From a checkpoint of a small mixture-of-experts model trained on Wikipedia: vocabulary 1024.
Below are experts of layer 7 (counted from 0) of a mixture-of-experts language model. Rows are named router (the router's row for the expert), gate (a neuron's input weights, with its number), up (a neuron's input weights, with its number) and show model dimensions 0-159. Each number is 128 + 32 x the weight over its row's rms, rounded and kept within 0 to 255. Numbers have three digits each.
After each expert's rows: "gets" lists some tokens that make up at least twice as much of what it gets as of all text. This comes from a sample of Wikipedia text that the model never trained on. Tokens count by the router's weight.

# expert 5
router:121146131130152110127131107090154148131145113099168188118126094077168063153149149149113102188184182125097107114106132118089082143085119126147141129112186111080104138113150105135151062111141168164085120068048056108173092139183096113068084147108162088108152138157075129135159114104121120062076157131125131144193162191193082127157090134141115157121141099097148185139117099122116159135132096160110101107152097188130126151130089133176131155110163146117163111102101043093159127108162134
gate0:136176134127174129109165087147182068058104141155183107098144098121102084102153115141108164147170136152138120169162111099170196121158109081128079159174128113115160128162187083070128106118080097134154174112092132105130085114191061149106110129159090203126149131156113114116172136123105080154133142149106073073171117141175131130171119120116101157120130151104107131107167148099087146121143156027060139138183140168079143140077150104148118108143133116122147130111193134107139072123118172
up0:174183103148081050096142108103125161198160078127120064216161125088122103163132120118132113167152100096176117134137157097152111080090136158158132085185164129126133203137142146094099139123166147168157148171117095080167075134107178112156113150091082135084124145152105179126118105076088126160061161184147115091117162175106113161143129151107120115134122076157173112114117095152121138147122099136163144088118160037132109143146166087135129170123187145183106138109142142143174152147149123
gets: " a", " B", " s", " m", " S", " p"

# expert 0
router:142163090115139117101077130145131134162163134199113109126171173107179193141128109113110147058103169143122095137098067129156096090064100116150129112109164120146174138142035103135100144125127103119153150163151177086174126130091101122110108124108131103059134107154109080072165107142061157177124121066119093150123123065134084156137156130073122105140124083087149148114152112094104113115121149130175102134091168134134155132110197106120103062155132166101127110242123117120099184141135103
gate0:132184167083139158152161188116116110108123117125120101116076178147124102153101097122165076138196114145120039170066132106146126114076110108092141114139119098096154157125091119114129132114046121117133164120070147139153129103180128138082179116177102139138097126124209109114086108070112172149111121130110147091093080124053024077169164116179129146146145081137106142106123099197130135170150157174129177127140164144159080132129146100125116123092061122157119142115083117131138111124150110
up0:164170126147186192152120111130153128194156185146149129148128181089105128151144127082124148135137150200172117190185126146084133128151157138146140109148094073095135128092144142098143076096118102138125160088094106171107137041130153114146111111136137110125125122099148150084139189090134142166185163098094141130124119132152034131186166098116189164159135085140089174053119139174119148079098127198126117088121101158103114091059108111101084087079108138105150130118153122159120130147171139
gets: " the", ",", " and", " of", "ed", " to"

# expert 4
router:116109128137159149194188106154106127125121128114113152168163104096062112089075111120097182120170127174087123111206079145145134164135124118098124092094124124109104044091150165093107158201125133175116110111150117148140141109138097045174152111109182183105109121134156214164104144093128088109126112172191104088110062116107173116121148132125143182097116135143131103109072135158147165143196104130147113155068125131120086128169139116155144174125164135166112073127135099134094115091188118
gate0:124132123115143144140148089090121179124167164089123156123117061130128125078105122178192137089128154106119178141133110112181060118071140177067121200072123144103140083139125099128109157107107208117127112110067132122150162089182072130112112114098168187101194112074135164163122135104098180116182173165117160154127124140147143067181150131134144122118131123190125112073135103127212119141148124140171133180098121146140121124106205112115088181128137112114076116115109130068152129149127134
up0:079091164122145162136149104142140141134163191142109128126166147147068146057109171172119116093099117102064183100151109122120068168130092154138071132126125116151137151015132120135140104178079149162135111138134110183133157163149079090132139126138091078124130096130108078107081136148163080119126113154126104155117113110068105076106120130132153152115101171104157159136179173148131116085098166163119143184115143223113145147100098178146112120080114089070152144091104135149048131085097109
gets: "r", " d", " D", "or", "ur", " t"

# expert 1
router:121188162112124141106142118112156138081124080143156061103153131165157143106109166114139117031111087096147086151106116135130120134148167149155123113116115197063097134147109098128093108112201178086119109151108127151156094123130137140095170147117070119196123158163145105126082126132100124154117125095134148104188148082082159107075141122171073114109158153157114201184203188062152092127119148167179157074162075114099094127129119145095109088102135125103159121148144182161176147098139121
gate0:096131114095125153129155133084169150143210134128128099186121146088149118104070135152064106087171134174153091169115116086089074140131155121104123130097149142048149151143135122104086193126126179138136112111122196119146090146153076128115131140069094140132122109111186122167087133118200147143126097073122107071121094174116129164110144135166108108176090147158108161133114171161163110116088202165127089116187131185122143156205098109114099116100104091162179112120147169076073122119144110
up0:088117135190145135144135134138209084158106130132132078093155132123091112077152125062132175113110109101144128116131135139118116118165100151133132101115081167151144131131085110181188112130129099148108180149129100107157195089106162084192130129168184144130123106115146099113162132197112166190169134165083129102143165182120124108096190122153158143102204176102176100134074165141101133133168069146125126159140193075111096116130118141069125094054112119129110135078115113106111182151068101
gets: "1", "0", "2", "3", "5", "4"

# expert 7
router:123065141149137105054094118149085092195132156130092135106085130149131057122118173119148126140140124168091214143159094137124149167109166101143084141113103086185115085154172125099148099072096119084143080169171171075118140168140102136129107163195066093154124086119082135136109123161181102137130081136145126079099164140139165145153125111126159127080121130120119124135095104109112103145096062160073133124145153102112184084059152137118118102075067083120137192114131124133126118157076085
gate0:117090123121086132046155072154124111107167136124172116119148185163166094094167122176151145110181161086146084151125094075158141090143094142197187119204124114142083141149088126118128087095139175123171093131183156148087107146163138155172113086110156133121113092128135145152083130144134171112168152121083086122188116134148131135183118167144130150149119182147150102106128154141133120120137108106153165131100122132150127129093091157034069039062101148136065125082146163169095122132130114
up0:122090167158082161086159140181118160059179129158169160132153150120159083082174116132103154174191145129108121139200149085098131172097117123137127163142170077098085115168096118114087108139158099180176092158155156077084086123102078161153145137125127138091126111132110138116116135118072160131206181110156102056099080148192146187149096104094159185132076134121137096111121096099142151132120088078122150166082168118084116114110130171087131097135073174142138119140091130157149144117142137
gets: " |\n", "i", "a", "o", " L", " l"

# expert 6
router:158059112100110173088121070143132126102050156094164098108125138120113187115158128107161089060073114103142110145123164083127128141065101105161134166177115102139143173120120104191218079124116133096155142155113090170054144110091157129127151093196135192143156159085144152135116106102199139121134148132124149173113162109134067154134080124116149107183102108120144085155078121141117148054103182068139164160109169128130160144160137109101173099143116123138114134105133142135122086143136179
gate0:075101160180133147074058107136010124157145070096122075131092156113140161126186141113095114035123110079172156142162142103168083118121158108151111158125126158133178128103119113097134128135103137125120138102119158080174136135154133119128144044116148183139099109143171137144115124130121178170181203125087123115125083109168089177115141096136121069095127100065130127069202120173127132103136129166147111125161083101086142111126094130118168114143111101177124142137158152143144136171101156
up0:200147102089170134109100115106194084053105126140164083140125211140099120120110097141121163167190158174126134145095137154157122157180137160125103052085173118151069117159127159082156147160116105097127172166141120151165115153116171150070103157147154117182114055125148120107077079094183121114103098099111154145199128156138159193155169139082168125119109136147123134140108147105140088113137090164129115130160077115111086100141097114110087131121140167142124067158067128142162125144139184
gets: " |", ".", "-", ":", ")", "\n"